Experts of a small language model.
Size: width 96, vocabulary 8519.
Below are experts of layer 3 (counted from 0) of a mixture-of-experts language model. Rows are named router (the router's row for the expert), gate (a neuron's input weights, with its number), up (a neuron's input weights, with its number) and show model dimensions 0-95. Each number is 128 + 32 x the weight over its row's rms, rounded and kept within 0 to 255. Numbers have three digits each.
After each expert's rows: a language model's description of what the expert responds to. This comes from a sample of Wikipedia text that the model never trained on.

# expert 6
router:129111118153093121125144098194141145146088144159201087132118149125142077129140111150125105136043139093101170123089242116134139154142142102117136105085137081084115118067131179134126117080154129074155130113127115128125110154148055138141134137126137121086147158073112116190149067179131086102
gate0:151099106157063085153072105079144130127196158183206085172175148130113106165089106117102179088076129149083170116107182150068128090124126130087117172168090146121155147111109178121118119095130110182148134115149150136113167143145087121114139117128143086072165154119116068105134080112133144144
up0:132106134140097106093160127111070148173089095123147118051094194089076166139181099155088075104148134124138133159125100114133085073187119096125136171197205121105156139118155124104092180094125124139096135142062075093119174131133090106108114139109101096154147108143079136136114123078142156154
gate1:140173183094096115114131112116022190086099117091149108093109176123096114169120076122123115173093174144074086130105178097099125140172185114125189107197137157116126122179116121114154130108136098130188073146101093126100151097126116175110150145138105127145157141124133145069145110137176145160
up1:121122097111111078099174149124087191106052148136118173108084121182117140119125123159169113185157097083126171149088173123126125164109109094159146107174155089104125156089150163103033117159137112128115108114128197074138124124191129144118179116171127126141156148145095130154104153134209134098
gate2:124091148131095158129117079172142118112083122185146152135156089094150101133131105113102091238107142112120149118112147118086168123107102124137140145128129088076119128063136164074100086118163115111105094134115146164135165178116060117100165183067122161114162195111127076106092082076144091114
up2:152191118153163112112082148093153189153138100086095130124132184182104186187151103119104114125128113166110131126124071117104118119099136125187080147117071148216124094126133067107042124131038103159144139119129160144131113129121112088174141127134139117101174127146138093132159177093123152115
What it handles: Word-internal pieces et, ap, ep inside words (Mark-et-place, inc-ep-tion, Baron-et), plus table pipes and cells in election or data tables.

# expert 42
router:161164123185162107090115064173109181158158105100135106126088079169143105104068102176145083140078128157118169078130195161143152136131181104125169100110128112124091118099098178088082082084150141122118154085100124109125109118161100112136105150135152124067087150075129110076167092099159115097
gate0:183162141110130206147099130097132161138113134145137136149099155165119090122105143146151136118076085187118112168128147149032114130105142095092162131159132122152091128141097152149096129085070115064104114154101044195114093158157159102174144125083114152146100103115124097098062125069157139114
up0:139110086105078184165189131152132099179101116103123087096173176134122142109171117206216087105103172096099177112135084088129116107075123128175075137158109115101096108164125126128147140142146123061153128135116106134157152161085095120121137080116069106099110123090174118162130100103115173157
gate1:129163126154104081141086152148133144141199126102152146171119150145105096129125118177127145151091133223117147131159180110163100101098121106129162055100170158070085143104167114165114140124167090121134109084180150171147101078092136122159153101109082185102067110101176150133094135103163179117
up1:128103146102096167169099101105088122102132100108141054154083155160117099072130116093093122136203093097146106210121149102181164115117156133120129121142147116146154102158127111158076115098098205109111147105163134130161175079117097112176095095148171074125140128158121053132181099130080152104
gate2:159121136159078158149165100149157160097127082150124103072075089120125117106059140176129109097119136130104140096120169136144110060103113114079204083136154047152150150130146174096134090124157113132147070106068119091122121148146121083151169113096126193096126159125087134159149087069160158140
up2:121146179085109102129179111179158120160104153132184119113116118098144128138181099075059100104153123186083155149189071085139131152163166177171129148149122164117069165085130144144144137159138169070132169158148124101121120178124149096134123118140118153075199143183110176153155145150164135153
What it handles: Word pieces or, el, av, our (outdo-or, Evang-el-ion) in sports or tournament listings, plus pipes starting rows in results tables.

# expert 21
router:141158097183119074087124099220126189180179098146157128084105162162158126127174193160061101129086138141098140094091190158125147137133175107112111109100092139126111111115146181111125085137174088093120164164147132152104147149152115175133075123082127148110167116105120113156126099101162099084
gate1:099123154141156064099126099133119161126154115159232126128155124106065133169174107123076077135162128148087162145119098143092094132078148135095104110099094143115134118094130195175192066112158089174130122094131110171161106137152118121183117120176097152138130135090103126100096084144199136103
up1:143183134108154139142110089101127138118173133126144094080112104120076140156114187140119134178082193126156147124166168127088148207094101167122181092166133130117107074133153122158104133213095127175143110159111096102100116131183129078140151129064134118121143086136105116182141160130163102048
gate2:120138080155090096093172095101071127116110114117172094118068148173160125131144170124143122185165194096160167081082155192089170101087142117090164113122106174098118126124144135144171100137104127151108172139166164121120203096107134130139134172107191168111104120095160184127147108136115084076
up2:139130121135106082160144148106110113130146151111172115140088126122133096153150135142160138172148116132152097086165109171105073093159120138060125151161102141185184174130168141111157138178151129105126188135088147137188168078145154177194104162088140164123159186155093127090131083122174082044
gate3:105152123105099130126132130167170125152150103176155113163043147122152119106145152129065116134136129153174130081144167180047087126146207125153110127160088130136080129136123126120129125170204135125177125109073174110116160128172103107077054049110140137168165108144149134131127093161132160122
up3:183118112173155125120181133063132157123078099165132070107181070133117088132141186060137122173097095108135140144116123095153108131110142186110125120128130095123136057120105083110117073130129073093106140158104202162189130143149144142159158099150198114149165126102081102104140111153099130092
What it handles: Closing == and === of section headings like ==Species==, ==Family==, table pipes and |---| separator rows, and infobox line breaks.

# expert 61
router:119120163181122091090105130171103178184119158089101083113107137179126071112105073152095112140105120130133132125111158147084140199180152124098116034135100108067132102100145126084125095108107113073109159125096068108136053158140056153135098157143152112098115154101182134116139109129145124113
gate2:166173107138159084017109126171105128139169169096142065134114175146093137139134065158198166124088095152151158147061093106137140139119121133168142125123150099084115117073134090136112160131131128139137102149131091180048087153113095136195146123125145115121148113151174134173098134137158159135
up2:105094119174166115139063126161138149171125183176128089159152097156049128156122150116123147073152108100107142182120122146102114113150134149160130128134126133122185051067086115135119175141167141102133127066149125134141101128193097162124096133089168082131088141128178121147061179104142060126
gate3:143112099198121121137138111126123124171143145074108109081097091122103135121128123214090115096167167125093116139176179154086122112141111072090141123122152127112137180143105114117172128095196055126143126131133090147174131166121097119149147089124078084089073089131100109141156147098234149145
up3:071117131169072122117154126122177103161155138103046147139133120091135018134148109147118091107100154155131144138101158099102145170095129161137084174219134128156161123170139160131102120107136088165157097122114178169146120087112099152087134124100142115126057133124180114169123181109180127121
gate4:118152091193136189172092152100071182122148100131165125121156096120062135082183109129086136106153094048141133120102136146142146131148096122150126070159106095119150101114184175131117087176143152140078062073142135129102116150143103150146151131145139131108136150121185156178129126145212094158
up4:095127135088151122089141111070162155141038108109116169136182122150147163128138133159197109114156100147068110123067148119090124132161115148116154144189130117091110072107137100183120134056126118154178139124172079108159056126152139161148073135137138142151203115112141086176155133094122142143
What it handles: Empty space tokens and dashes in table cells of election and sports tables, plus the fragment ell in satellite, tell, Mellon.

# expert 11
router:174108145193096136122127106195100148175167081104146109126085157152138054116109142121043161198094124106125125131084197155126150126134163092103173091137123147105084155123105162130088130117130065148163104145109112111105120141144120123123125134146124103097153116116242128131112100188152101116
gate1:090175067143152078165123084029148112173130168116158137132145126107149049159123130115107144128116158160134115102091152136106144126108116190136103134179111151162156125115140134085131077106107093158077078123144093086098080137196117074059128140079106141103122095113104133157161088111170140150
up1:134149122161097126113097135128120162138157106087107158092153120126086132106174108147132078147183136136044165158118162139206111135158150074070134160136137144085055108124125091095101198094087128126155131103142170158172146078131119142175133084118175167189157168098160111121175128157104100106
gate2:132090096114125174112173118170118177147162086139135144099085112052114125154096174149132112154123089160107150156164145155116127070152148102150149138122149129072118146134073157178189176137139125116082163084154155150086108120096140095159123083116144170086156140156156194114091094052198142144
up2:097090145176153100100171144126118117147133110131152167131063114114157142156107144082122114158119108177193164133127128092147175158123132067148135130125202099177138167123180181129159125056177155119081185115119143138083184033115124114087102113128053146133095141134158127147142140141137140105
gate3:146112134148098110122110140122086108158195056179166124098098132079144172086137080112124154118098106089164069111130154117162108180142125041096136120101115162144045168142144157132093101109149159132114160144105126152122116159125113125133101084144096155101081148092151218125151071077159122129
up3:095131098121253183125127123148109134114105151170165154108107129201062132125148186085165125108106157063083088127109112099167135080146138165134103113139089103134134135164116110106147105154130148104080132114125155058142085142132169070155142137128100130141120138088107118107137147137220114138
What it handles: Double line breaks ending paragraphs or article titles, plus == heading markers opening section headings such as ==Personal life==.

# expert 63
router:152073092164119059158125100143122124140168107109179068076106121132134113098140121127113095123080151175130135098051130114119187153160188134100127095086067094103080148107108132130087104128139133155120105112107107119103052197173105178098100116125169180145144109106173124122158078096133120162
gate1:136164143202113092127092118143130194111028144147111182114130136108067112087130154164144132083081064119126112128091142159134141073147110082137135164156128079154119174149124122095112112111124151111136168083123151114123130145084091085143113119119059126156130120078111121191161130167067189111
up1:122129107177125153167144122124101147184172117140098156103119052145167140140148117083100061139137159118121143098128103151153069150158134108081146103152124131155147152158082053179133126170131098159156092100147125157147121172164162166142091104114098150090143146103130150067044192195119160096
gate2:127094066089088069151095097135151172109153111143098087114100109124115142173136164124087117121145114112118158051115106144094085161104153193165126136135011111142132062104090120100123104072147091090142119101157112143130131174114119109109087163137143096169084167074086130106123161139114126092
up2:146098098075102089168130119178096107112122152157125100131140157115230127071110168107150093094145132120108208124130126186114103116092096105184068132110100131057117111099142117126157051152138072142133092134147103130107174157151134093110117147118117134105134108170079101185102116134143064111
gate3:098094188135093189159134121175138198123106168164106131104171088086150141126157068154148142121079080157073127149111140169118110140156137139090160149159099133140099169150167094093130112122111128131144164107045118144153178083125086167150144095111170139057155102166184101128083095157116105117
up3:165078124104127089184130119149155129103188134140117093151142112159137129130136132110155131078102149143103157065139113152065155163123050135106149068162124100111144152101118181121172126160100162110112137167155128145091144003182123091148103128138099110149174179115104137108094157183096143150
What it handles: Semicolons separating list items or clauses, as in A – entrance; B, plus pipes between table cells holding numbers and places.

# expert 18
router:099058141184099131156138119185122130148171135085195087144114198127111129065154166184122109150064089127125163122070148099116132151151146080122164129091094173154121138133101155158142067069160115093089120124205116084126091132138124143139112146150105091126097140072138115169134083131149105109
gate1:159138129170095129173127162095177128141184135067155098161070132134116139123164139165158134114098059137125179140042096127105130103153144140135167119135122162136101172113139188131166071135107141124131161174160117104141144202158102141147162208137104158146110173090104120047078128116128146125
up1:125115120101129123136166082137163101150100113126153215119154222130088158134143119164151106180155121130107159188109123145190077179189181129110128110152151143121179165098114146152130140134192163139174125130084148149150126129140145156145199140129057175144144176072117140103149105159124157111
gate2:096171136094130158137089116112085109185112172170124122163143115083162078119159167159156097138047109111154137066104096096075126166133155135166158095093112149143158113123137159205127105200163109134078088165152094138089109155123080091155128127184132150107113142123126097137110134110162080062
up2:155142146120106105093127160118124140101091124118186177064099067097100192152180099127083123119097039138144105139115120137117164137103143117166113081148179057099105090127126156166154110144106099122171135147126109132132141163154130102130123059171114180101111111100127138175120072142137092219
gate3:144130137107108115119129130176147086124124088088109103108118078099134087118154076165176115120060049057129102140068110091156101107111103094091163161148146122121138115146072204143136116162063099110118149147176128076106132142089178115136130109081127112086142102086106120129082061123175150146
up3:108156098074135131094117105128074187126136100115089127111150078162103126137113113107138151172119139176124137090169132144131110045180101024129145116102149124112118138095100081188149119144113154178155054114115085151090141114130150154083140120087169122141107150191072164146085100141114131177
What it handles: Final pieces closing a word, mostly e and on (sacrific-e, Mukherje-e, f-on-ts), often before punctuation, including name endings.

# expert 47
router:096110137141142127165113115144118113172173103072148105145071127157128091113108143206131090182109095117116117129114187114117157148146128104117180072125114128077076159032143140128083077116155112077126127092119114098093117192175094182162097120124139144105144067086170129130140087144162087106
gate0:078113139143132132153115139109086179115136147077121140118136122188114127172094122207121155110109096141084113045095109132162122121195120109153111145124204148116135090108105106154147141109078130080120112151122077068177146031123134156109138159141131142073121117128119100086154059088118085135
up0:113106107164120148084159136124137136119128065155135100188136054161178029154103104104138145104123095098177145165087176161139100095110147122070132169145085137121107158080167125130115124086082128079141065073083091120159135124169100070147126136091118163140083114143092164119150139143128148109
gate1:131147149123182165181106084148149123118140161106111109123099126108059112093104092166135146142122179122063126160114066127062112149155138125160159109152152117137122125085169149156113151077110140073097112109145178167153083084126154063109119121107143075215119145048131078171103146154115111127
up1:107109116089117129094124082154137175117094112085114146139100099145178167170164097143113109146117144140127122119157138231044145068131143132090159107090155084068142113132090130114144122126089201155133145159077107090055148103160155120094092122125112094172112130125129142136097096173091084181
gate2:165121082122155190111106091084168102148112063153093109160122123155139114168145116177120125128154084154123149174135212147199115137116116119142174118117140164133192160202082168117146152102152114111109105111107107132110088129122125105071119065088123106133161157168104133146120129094198158193
up2:118152102161149120123107080143168052211099092131151135063087170167105181162207123106117071073183180108122125115084120107097132162129055101115127139132142146080117161130164128128113102071159117089123078098141183138141124121129143119114120118130091134140146160152151110130136093089084102165
What it handles: The word the (or The), mostly after prepositions like of, in, to, at, before nouns: of the north-western, in the United.

# expert 50
router:157119105200142044143111095187116198178143089126167099157107175131112131059108129169110094169118133137134146183121126075160144170168159078093135096110094138122124166099106141163120112117139133091148118180111172058104131155099107145067105124118141118094162115078149095092150088112131120163
gate0:208076123137135096139104150103096099076177118078102102154121108124083138089098165178091140129115149104072247119122111088169133131161107130124153117081135132102114107160125111108161169084163110071083052147147119138127137073123129126070100144151100157126129100121166124118153092117137176124
up0:062149090083138127142100189165151140140103153098115174156085164135184147142122151109182131149128218155199126119084138161130115119185161157126137111119192170141156167157127114092112145127131154074088133174172131127126143132127127101125127137191177169108150159079107164111058140124150093158
gate1:152123099125129151140140121152059171154137138139111120139092178122099132106154165161159107100134136140138170110124209064121122139147116189103138121140107148127134118084104095115113132098094067120109157130134187084171181109097115055194118125133130175068067156111183125081156180104104170080
up1:163119120075161163132126093119052175111134119201151138108104101109177158116106130163090153139132093054136150150066099129167164154127145082148149118102185109130056186141074168096115148112091151138095120064090163164112134112093132136135135143147117162126097161142086100129189085158093114122
gate2:140123145139118129140074119124114082215146128152162109159113157101119119120160176156160107172056100132155092107118128137075116136118105125167181086134141157128123147176131075142065148119025171161180089138147159128090170155165076115142134136125121134162139097126176115141092088171141070166
up2:121104185125114143166111138099107088156157123164124160156153156168125106120194091187114146150115116134152132076112146162125125124094105072145204123085131132143115103098106178113119106196068180100163056111147100149163149145130129136144161182094125178112137058148078088157118137179106180133
What it handles: Final digit groups and percent signs in statistics and tables, such as 45 in 16,745, 26 in league tables, %.

# expert 62
router:111079196167124089088135080153107152195178122093145090124105113142138096161098117124085093146078110095162135128104183080151147165183207097045134110134090114099081146125102169167153053107124105107163130102155155126102129136104115143147133135119158147123102126078173147158166089132120117145
gate1:144133071191143100027124103142139145142167090084174135164117083141147152187110105131124178077124187138164091168087160122105101195141145184133128116093078143102112158136138105121098127095123142116138178109182162102102129136178129164194118133131122095154125148054146133152146112119164110152
up1:124221156098147107147161082155138142112112147133117134212139120124144100131165040118134126052148129128080100120099126157126108119105114173122155090191165111114157138073108113109137086106154115107076138117166095075093105130127107167158143065109160217101121094169119131110092155142112103125
gate2:094088113161092087110114115118156114162115152112141103069095135126062117171078121084142133123207120149130076111088116135137124168152143106082155119140120102097137140186092155133195055115119142125173179076077135071151107162114145096082154125086161114114160127129123145084109135077206141141
up2:165111106107079118150157178144107113114078133160143155057129166136138089067164114100082134117151157053122092127095115171106059088147142105122140133135069144122145071182099116147184112135156044150181137146088141101154136083133093159155059107118121118126171144148156189132118127135138134119
gate3:186145149127077121097124084141102164091124148093120118121121119140107079127060118184123170194091161068116100128111078149065091141129116138065130139114106150094144094094187160184164092127106141104162172079109167106110129127177110150178195117092130080154123159068157125141114147132136107137
up3:120125137137154168147142142127084072082107075158134189140166152113158132141111132115102119092095134116092145126159096121147153138143121119136103079119098154067141088130164188145102156195161188096053135157146118081071104162130140128076093108187078191110167158124135150148084200113147103124
What it handles: First three digits of years in dates and ranges, such as 200 in 2004, 199 in 1996, 202 in 2021.

# expert 51
router:131108133173131129103124109132082112147107137106139082097075187130115111095110139130155123151087136158164103134121153143110158174169128087140159094116107083065090151087129171149158063102121106161110156203184089144130073153134075144086050090120130113100168125085150073126120051157137103103
gate1:150172127102091127068120072112168185182118102139083064083098078095116102147104123156171146126135133142174123154112181145064076142133096153124137103103144141134047163168131128130095092162137102127149106165115125141166095131118125139127127092177082131055112114151189093117073072150115147151
up1:132063124089165114082196110058123187151135125155130096222160136129080100168106142141105134104137111154096098101096149152094175076133130184120144151077123145185173159128094149094114122119145121151131119125117158107082159127111139171125118140130184137094220116171144133095102176144129112096
gate2:146123159107128053068113133115105179140134099174114115184046101131118093102046156090135135113168163136109145183105135140052146153150104110091150146121126136167117099153125178173138139121174116092146112197113069153136152163126086175155112100187115128090163162130128113099117096116165132154
up2:138132084084100112085169127107139119098144089107059155183162053187121146140145101148164103151135144125063193181108162090110137121114163138090149161102123099149134099107103090132100184150134152104130124057141194123147129098092176124101141167147188148152134117090125084155093121168159141083
gate3:097122130100106135095072064110088102100130145199121086113107142121183045093102132131202122128104097139120061113126150101093118142159143086141118140160069117131124129132166125137163117157097062137065109166186124159120146091128137148123124115122134097097143118056100117152099036101130114152
up3:109106128167146131153130097114129119129098152082071116092091158145083143110127223169167098127171123166163140158092101160111103144171116148113114208162138154123107125137153159121098063184128135142094109113105103129153109081128116153074146137058134065072093124098099137095056086149098154117
What it handles: Word-final pieces like ing, ent, est, ber, ati inside words and names: contingent, Denton, wrestling, estates, inhabitants.

# expert 52
router:141095097128141085121093021134100169194130114098177100106104166163137101103127128201155126127128157159113067150078167111134188104185174108098102106146077103153093175048172173100160112139100144135112086114147119124097119144120073119086132143082103114123101133120119125141132107154107131146
gate1:147149146138131099134114161122100138169107161097086117132087153138129168131147124158137194083128123221158134129112107095163143111203123105084138151145150170128152172079128181159109104127173188108111111112170166111112134193097097087124155130045097074076129162115157129150143078122180162127
up1:105079144129142162121111178174157130101116086127089159057117162111105148103120171106139122099139141128145091122106084070094144115086132096094147071103071114097075162131129132117134150126083089104116094095194094104103148078121122130168127076053105116153126125146135161086097176108081063190
gate2:128080128067107151129124140125074131144147099101164107083095172149115147116101108168104154073075141097142106191085146102144142112142178162173109113121147051120110176092150163156178137137155130103100116148163124180082079133129116120087081155145076189159183134175107131118188171114163112146
up2:163118115111156084076173120120119126123132181151131075127126149116100160113112107141100079128098178183075157109086097145132128070158122104089154117138131161092179182197173127142156079151111158151128110188111110153168086074092078130124154156146140114112132120138066153057127133117135213127
gate3:110086190100052130113086129132113182136078133172124134100120154130122126072161170133121158143086160138117140148079143089110102172177165127113100121144071109105080166086150118180155106102070116157124148174165174114114124064119114173163182135132079197182180130110154137130127126158131145109
up3:120112112158162203068136155144140164107126136076180085097162132153106155116176057069081093185119154126095168096160138162186131178093123150161095096124197090126141126121101111105139113121086125114111155120138100149142125123177159134090176168134193117100121163114152116111106149109103137053
What it handles: Vowel-led pieces in the middle of a word after initial consonants, such as ur in plurality, id, am, und, ind.

# expert 53
router:120055183163157140069106117136110173161149122160140141130092124154163114120110197131090132124083125166103105174070140122131178166197139103079132132152108102116129134148085161105136076103170052115133152078154135133103139182144069174103128175086139110141114106072149088095106083102142106137
gate1:162130139090088111102120176161092180120088097064161118106096153128158098163196108124094094092109161133156158125101148140166176170109116126089104131201143127136192104092073133115118152111110128166046120092072139128117175117146136161101113108046107129106070149154158128116153087125100102111
up1:090164069145105086111137118114152087124158128140182173138128112151194132180137152188144162086091087128124161137175104106136115180152178149082116164167140065097126125132139102138133181175145146125126081117130123180089116080085143180109093127099099120118093125074102123061133082153140180080
gate2:142201139118095121118164112137137072147068089123133160139115161105133100118171126170100138085083085187101122205077136164124177176095113125178171133149194114106136093111127151082154144105091114097109190101173118142176085143118100122145092118166155152122100082074117089176101119134158134139
up2:153214091080053114134139058096155110109150112168078187137086160060094102162141152178102140166128089077157153115143170165099085140129110155180114129132108139117088121127130149118097134125093127134154140107096111171189141175188121071120136166123119125137112113184132147126164081156122149117
gate3:154115142128121127067116135177098113143132113141089113173138094109149116175176158148115157137120115086109119162138160117093175105183092146119109240087126144082140110110092151146149086135187088163128185107109111137054201171137153166124113141110162172122205120147138114100133119150134088165
up3:177177114094118146092144099100113185148108048116186096104088132125119125149086110115116160121132109122061154174121139056094181133136128177115101137163127113128135162176178133092136132176116089167175086116128193086132085133121178103198148108135092123100185148170120131160109141099110159135
What it handles: Word-ending pieces completing nouns before punctuation, such as -tion, -ation, -ity, -ore, -ement: station, score, plans, election.

# expert 40
router:156123112151111117120155122152159121152134075095125112145079157144152122147096072131067104147065115154133121128123168110105149163168129123089141051114105108105144140097089135152122104070204065118128119164136098120071163198130047121075118198093175109103138107122144134168107077121158100144
gate1:132117121147140139136090159141159175152164095045188095148102071172179164150135115107082116113128087102079088114138127112139099142170101119086158106119164088096157155121133086124156099132162146070176134176170155083136110158192091195108086138106169101122084151091100082149104099155136109141
up1:099186109164113171095095099156102114168158119127170172124181111113149149143137155150042121062118126157160092150123131105123114137112178192139153149109094142141150131127172139164094123193115185152098097149061117128139117150147131145116128058084129168088136162109128126113044091122139075077
gate2:106216091165126127184059086132168151209118133071155145158114112146127135158140137083154113152097115070098110168145147101187145144162157185170122191076114144146124106102138111126149113131143157136082084122152091119055120139122139114118158118116097126124072147123175196162095131137141153135
up2:106127122108130153105166098096115146138167120083224144113109083122161132081074112094125106106157143159108142105100163147119117109105130144134134115159125171138083141158134147155215067081133149184113129115137115115098161070127128140064150106164149208156205142111132127115132173198098092110
gate3:104165086175111134148107094170167219115125111104115129146084091085163161191156139105065107220114146142119142181118139126156111138148130115171130136147162100198158100085174163145162125099111128127155107096073134178108140173125171110105151083138170122117089139138157170114159128132157163165
up3:142114122191180142082129127168140189136100199162154080124139127145090181119103149153125102179130097074158058150096123131173155108142054146090058110147149198071110122123112106124144121133118118123149160149125124166104104146074115161112128144098121081136107144156120168160116100201124118076
What it handles: Participles and adjectives after was, is, to or became, taking a following preposition, such as known as, built, founded, part of.

# expert 14
router:148123133138105058171154160178091175168099085146115112109085145153158082123141194157101084125077112188160141115101147155140127098134125147090194126058081106101129143114102176145095110123137086134144186156151089125157140131121103166144126152140148167049181128089154080160141086170147115136
gate0:135134089128121127125144099152098184125161120181126183060052109095172121105160147131162124139089135165200118146089181178163134157139143118154186139132107118160118153100111150142138119127136079148113168147126209123134165140147195156106188169097135142097173101136132158136052109168108147092
up0:166108132138157131116169099115117109125104134153124136147099127139121121121081152111080074119135106128069113131158107139088138102088096168121189131092176102131086100195154147122195135092191160147175109137124117093105144138218168142151139159166091095188142082132152147037153136081165169121
gate1:135147106148122143066115122144111171091101081136122079156164165150195109216147144138115066103114106156121144136108184142118166149191106149051133143109121140171203140120104131093120043113083149147145170117125144139076142101166152091095136122192083130151145144130146141166106113156115117101
up1:129120097137127105100111120144090183114121066077135196153149064054124159131174111093125118138131104165114086135094099088134154077122099082087139147192099159103129152132128096101123155153075131120135139140193130141116140134107122073112057133081156060090110165095189156157134139130123097183
gate2:107128144140085129157079143117126094157123069192065133107065137224115090140191187129100116118128115145132123136127184174140143103079106141100149141108117121074141121140115167119124139148207097135076139112075096176141119147099118099200153132094119189101159144126137143124094105128160180132
up2:095144179086157130105151122074138155134157117117090162144117157091071134092126135109080105188159147127122059139166150099119117130144097094131131129145108091097126125133084163126152087086137142119126106139165161210049153141130163141090154067191169087130126165084130170096112087099150125207
What it handles: Short letter pieces inside words, such as st in exhausted, l in folklore, le in leaf, plus closing pipes of table rows.

# expert 43
router:131121142151148104107161110143102140166116077089147106131104123168129121132099154145053111103056124115099099114116138128126193172164134099104102059068098121034122076079123139111123081081106096119094162160148099130050152107136095128144095132094171099132148105093140115110110071151108063138
gate1:147133127124146151131111154139112120164120085109104147136031124189130076091059138119106176143150107163157131147128114114168093083178141119123153092078134089093146077151105096134149158076104119117094117100179086075113152201110129147139140109129072084083096134091111209120146082109112126169
up1:140178210075166117118106134111117082126096099140177103136114114111118079139114144058180110097143131127151148070082101158122118139180119127143122114145156140149119159157150158165118137138224097105107080080144153145137127136172094199142150123162134089051124162107115115142122169146114070182
gate2:130154117143172104146105108161072102174106104128192159091126145092130106158129164174097242146133148130112135082158139131143193142146128136123100112101083093102136091093127124131116129092110064144116092178103130076190184137180144129133079097168146160145103083115110132100168107123163117069
up2:139122079087133127128139082175151146092131140088125199202116160119112095124123130132064159189108136125155077048146111158107071124118074159110101140100130105148150123155142130109183141158181050119122142173151163091126186148095122131136084191131082175142179127112109116134112137127123132174
gate3:108096151134126133115102086140149187131078067165165155095131176115153098122081132135166199120148149210143138172094139153152143194158095116145197092112096098124157073122098068128137110138131159154129089119145148184102111107149135095056152141129120150148142096134116121108167119053140070141
up3:123135164101142112083137108115151159136089149072106121145139151135056093126201087088181044066181145121111165109093113121147139113107143093119100143139099119162090139171182082104131124126101071090121170102177057084103090103125090127061137120103121066112103106107120120113110105121114154120
What it handles: Capitalized words or word starts opening a table cell, list item or award title, e.g. Best, Won, Record, Play-off, Quarter.

# expert 4
router:107137134160143107094072119199129136130124117095099087105054141113152146100087106176104115160095123087139105136084128135161196167122113101112182036101119108175165074109149184142152109108182121115151065110117113140097141161171132077156105153098127172102137146129215131134146102138125143133
gate1:110128198112185118134118133140177152164166094093176166112083069064126141048104106177098128125108117121160167158147083117077114166118125115052148091150128134130141157141167176129126157044134116119166073129126129101091130137086134098137075148140068135074126120100128153137119169156143143134
up1:149095132109138168134133178136146137118124206054216144146053118147124141127123141138110127105028165155116133131073091093096100122117095113159124114151200121146128076087089107115144090072111180156110108176123105094097148152149173186131132097129117110105166103133089098143132139118116140096
gate2:103115113145108097129180096109124162164116144106196130103079180092163185164102135151037171152155134158153165111165120132111140163089133160131126158193140164094046109142132128130129167179146135116128124097140149073111101096149129131142134116154167219169071125127181138103104128143175121124
up2:111114163162136067145127121118180086141126172092153139126149147199193111142119097091163139179142143224110098154137146131190103124174148142116064160110090055131083129116106118172086125148143081143122176138177166140141164114047099112159149121097141156087119122095086126143127133108140137135
gate3:102164174127124110124190121143128132128131163155121067174171167202107146126145066148127191072149101103125135130076076189107138094185128131100151100126119066140128167115120108091173095144121110083109110130078117194081076188158152151134102145163147145143101128094113136142122118091177152092
up3:151060147114165133136148104136091153129086101128060148145164177120140131187130133125185139107172119152101113124100182183114165185147122108175141098109089171117134122156048083085140137119116216108144135160136074160129115146106103081131120149174148100155122135141079114091090060107128111084
What it handles: Short lowercase pieces inside a word after its first letters, such as ad in Seanad, r in martyr, h in Lindbergh, ed.

# expert 37
router:089121072140182108102110138130142156173160107140119070094087166184148098142113130126072140151043069148102182143127191130147174149216161120137143051096077148144140124109111146157122116147164092113161166148165112114119105141147098107113106141049151131117159138103117142119130080096147103126
gate0:136173094059135092056099136119101196131096162144124182144157105181172133146146106128135127091105136143121171118110097151092111211152136112102137073127162051116116139121115144147154101069153109155136141165154139127103038118085119136145103177136106129152146115106053155159099086130148129164
up0:132094084136145112080126130084133178137109165128189161160156117174087145103117121085155115134136125136145171138099131087182091078122167116091131130118096067121074159146215090090126110132082169114143156136142182089130152192051125180134100121149113114115146129150132159075125155081086080145
gate1:183148137109129173130130139175105127120161091104131142149058125120095082129126043116179176150110112077106142112119100149138134072120148120154188101105124044100088116140079126073141141147114066154097144116181133114145176130199076127122138156122069153106118167127115152081145099089162108142
up1:120150104114086116092130125106088190147159119162068106103147128096118118129058144098164147148131107141121090104152152092161186165146095091140091098164096159169103132145190229092120114162159153122140112139151142165153177186129122177142114154170137066155136182109084133139150145140101062125
gate2:118139123148113141128077135130142119126105117090186115135171130109107123184179121107091164120134056095149125184127136228096168112176104106096161118053139059100134106137147110130110123189173114122110102133135121070115129188098141101202135078110129152119144110119126084136132116183194147129
up2:164148123148151105115116096119089085080105124068156112184184111077081108125087152158158130161088092031163082142110085145178126138123088195129135154085073126105121133145116145123127105092127152096123108125086149193085089083111121095126082077130086170126089170110157128117139110145123131093
What it handles: Head nouns ending a noun phrase about sports or institutions, e.g. club, league, school, division, station, team, often before of or in.

# expert 38
router:167132132153181134163148133162133129148216073121180077149075151185128112143108104150100069109053117108129126085137172112090110156129136099060210102106095166093119117102136165134107135123120071111119115134162122128137115100126108102104121164109228087107128134127155129103113098180116110121
gate0:158147110062125165114102140124118161140099149147137171070098107138154110078153153154106099137107117152147146095106181063066088178074153167072148158121144163162083105111121117153126118116111154136158164106236102059147137137170115130107078115146180122096130113099133162141117104072166131153
up0:160152135110066119120179068107085040170103144157118146159180179111088163169142108156109117113084118147092111103138082185130176172106130062128087158162124126114144113184046143142151142130128134145090126101133070074133127184130100116135114130110075093110137151144078134147092135117111164131
gate1:103159102179112133160115139145097153156171167156206155191068110141139132156097105106159095111138099167088140143127146173150130150147129153147149124142118162107119185117205136101144135045126116131153120114180163133174122097106130149190125119114161099042130096126165109140098046107160120169
up1:091133020121080128122133180149142081095138130099152151123121113158076114126143149145101112115167166162163120183103145192036137118136147121147097172088122160165113163142088144125119184089129155098112164125180177135122105168111129142136133131187125169112148077100171121098113120138089062107
gate2:118132116129162110113115138131130143195086099138154115161117140105106081173150085120138121088086130150125176168149159155104126125110122143085137086160127124190133170093110079089091160128124095117123056170073111164066112152094076145140186157146176125067053186139163122075157143108124107173
up2:168126058103104155147097150140148096129112152155159171143131155105161091185112136149169157163153163165061146184122082085110125118125108075094125113088150151119132142127115113124162146141184165086162150127138118103104134132096117193193168187042148158202105158100144088111105123123097122097
What it handles: Words for rank, role and position, such as chief, General, head, champion, and co- or col- word starts.